config.yaml
n_layer: 18
d_model: 224
n_experts: 80
experts_per_token: 3
d_expert: 64
d_shared_expert: 128
activation: "swiglu"
moe_layers: [1, 3, 5, 7, 9, 11, 13, 15, 17]
router_score: "softmax"
normalize_top_k: false
routed_scale: 1.0
balance_loss: 0.0112
balance_bias: false
init_std_router: 0.0276
lr_router: 0.000702
vocab_size: 5951
norm: "rmsnorm"
norm_eps: 1e-05
tie_embeddings: true
optimizer: "soap_variant"
lr: 0.00258
beta1: 0.95
beta2: 0.99
batch_tokens: 65536
seq_len: 256
train_tokens: 402800000
steps: 6147
dataset: "wikipedia_en"
Below are experts of layer 9 (counted from 0) of a mixture-of-experts language model. Rows are named router (the router's row for the expert), gate (a neuron's input weights, with its number), up (a neuron's input weights, with its number) and show model dimensions 112-223. Each number is 128 + 24 x the weight over its row's rms, rounded and kept within 0 to 255. Numbers have three digits each.
Before each expert's rows: a language model's description of what the expert responds to. This comes from a sample of Wikipedia text that the model never trained on.

# expert 32
Census and statistics prose
router:096097130125164149134124159113103116162103110128115095131123075128143151105141119109124106119151147171171123132148130168126115113127095145163115120105119133104122136111121097120142117105119131168151091124144128141167152129133159128121166086158108088135108117103143116129094109101178135132098136118147133152108136166110110098103150149163
gate0:094118119105134139158122143175110106137132146091113130146119143103128151106157172182138112134138110129154143107151097117137137108159082139111104126059124130132111116139105120090098140137123123136151117181103133126090139135123099155096156076130104107087132105144158144122116180124127185079177166111109087112112148132101114141163162140145
up0:093140130134127114124141089143091186127066132147152108126117143114131128184153155100151139131137191103100123130124135134132142169122125142113140085130185137138142146121121120151133121089102157130133154082141159144150109108128145096107126126135089088131068169164117126137135095146153158147118124108148145118133081127119138090117128142099

# expert 56
Word-initial consonant clusters
router:172116075168118143128122139116133138136117136182140119096152155151154179123178159119171136108154161147082122102135137126120138129118129127100124132067137149137189134108148107148177104117125159111129091138145126141147091094119149081112144099108132122109160139133140159154095176122173121100118163169129099146154149086128125113093148138118
gate0:114119183148150150114112148081126140117104115129123136097130121118101131148135174096129136148120163151180131072130138162121108151154104126152118115127184126124152163111150136148132101126135154071106111104121138133124130128148131128098123097130142132197108126111138131128115147159147146139141127164164118138122092125130121128113140149089
up0:148130172166123109117113072144112119117171152134107151132146112098110097183126116093150083121125121076149113123120117112098097124162122133093108161130119152106127111129093180139126119085134094153144126137121092133102151114089116121072181155147095148145133145105111143102130115140139106112136154136121103108125120114109114170132096141083

# expert 21
Prefix word-starts
router:131096085128083076095099152116150103110121140090136124102143136078110161120171144121157127118130080120163060137113111110119127155135134132131144144113116135133096131135139135130124124097119111129165107094155125147096110148157137130110138133133117091086131106098114171168156120138188149134139141101162149074143121137095105105139090158099
gate0:135105123162108085143093130114143130149124138109151086135121137101145124129165112169105153153128128138162125100160080079161120131155138111155139148158132088117131145107174118086131140130109106118097109161104146182124138137121129124136120123127144139165151139135133182091162134184149121152167110187124093121166160110101143114137143101192
up0:133115156149135132114087184076115129142112106097095129181158067137150098096134130163154170131113103164125111138112138125146154127174149116124123134176163115106092099112136158122176131193124154107152126112145134139137162116097128101138124183111121115146127126137096176122131119161155118084129153115089145128141121139118149142153089120119

# expert 8
Infobox field names
router:115099106135131125128106150134109118160107084101113099184112130103097092114139161129142140106164117096117109119139136144153111110138155138117118159102165114160158135114149115165139148143106135096129079124129153149170100146175155118137119142137093118155113149114177147147180138133150115134078174083149073113176144113130105117117149154181
gate0:146071150133128120138073121141096148160103118112134136129115137178127141102108150161123156130135156109107130150158119129128141139121153151138082150094105098178103125113142132117131136105132082119075086101129154173139113148146097119127118110151118149135114144137118101117139113122165128086107143142133176101138156162133135170119139156120
up0:105108135145135088111114106177101161139134130143150148128118124175129140110130196124134151156144102116097122091135134088146143174069162100116113109122112142158116098133148157108127129123139104115099075149150122111115110108140149089103106110119159132141101126160109093105125148130163105112127155148151121136088128132174148171104109127131

# expert 30
Field and occupation nouns
router:095137107087133120113167092130091106129182112088140129155127114134129094127086145115138103087114102086127159104135141172149137144140161142100154159134189174132124165170188142078124144133144126160125105094160154118100092141103133137131107141096105121118108145086124139163092135114121152109135140110162137128132087138133109131165119174114
gate1:136167127103107093131128110130174111139157144163118094091171160081098154131145132113106131162136140103142116128124125118134131104103109050099169145151125126096119125188129133117155143096168144109140117172110118148125115147128122072126127155114163148101168130123075102120140152151112124150141078137124063128108135120097140138137159144156
up1:138145114137110166111101149086134115118131127144111139125110133146163135126104156132098121134105118148095158151091141128107135195148104158128101096073105105142148099132071148108097107155128158134154126130108111090139148068121170175113146092160140098137167183148115127138117149136137094078146162164102154127116173099137124142146106123136

# expert 48
Line breaks, section headings
router:166129097161156117134136140129131113111130104146126136086148165119117115117132146074105149131140150100083153121153095177076133138106122117144188166160070146156155108163159158133121094142179113163151098094169132136123120152113140138110147140085140116128120131150084102140116102109114126106106103185122138110118128131137153118117094064152
gate0:125116126106119137081165148156147115154109147136115134137164106128136161142152145140102109109145118124111137115066134100153119108071172125150121115092138146166133117125078098112115138102122144125119098119100142055167118120118155104125108132148124138159126140107142106143104112130131159127124101116156140122135121120168128148105155137075
up0:108129145097110129140159124121109101151076149133111137146112086140138140151137149153149084118111133109166122130078118191146152097134089159107149118091123130108128132112094160089165168098112122132122134115140158078124138125186157174152110094108098108121094127083173147098143165092139178144118134095129112116136111163135114184160128143120

# expert 20
Article-opening In
router:141135164141124173159150126093131113072180137125078118136126110117098133106120104102123095110142169141140133134102115115138125115150136137139139120103172159076149159098086128124164104161104156127129146118189128158113151122151172111145154161147074095132098147140136135112118144097105124143134149123109107133135128145124116126115128118107
gate0:108162124147078111130116101103116173117150143113121124166094145133102156135092147205149140124144085133157122119129163101135141121135125136145096091146097108111152113133129143111163143135106133114120132136118109124122142146167126146128083084131135124134101117108176105134170150171147128171152119124140104116130142142136132154158126161157
up0:102167117139128131097139098120090135156115116146146143089100141130147138150146100079124176157132135076156184099147129133121117142117108150142125130176092118134104101131136091110105112134151092076073109126129115116149121159134135172109142168152122101110108132152131105128148117144088139149117121147095120137149111100149143182087120119070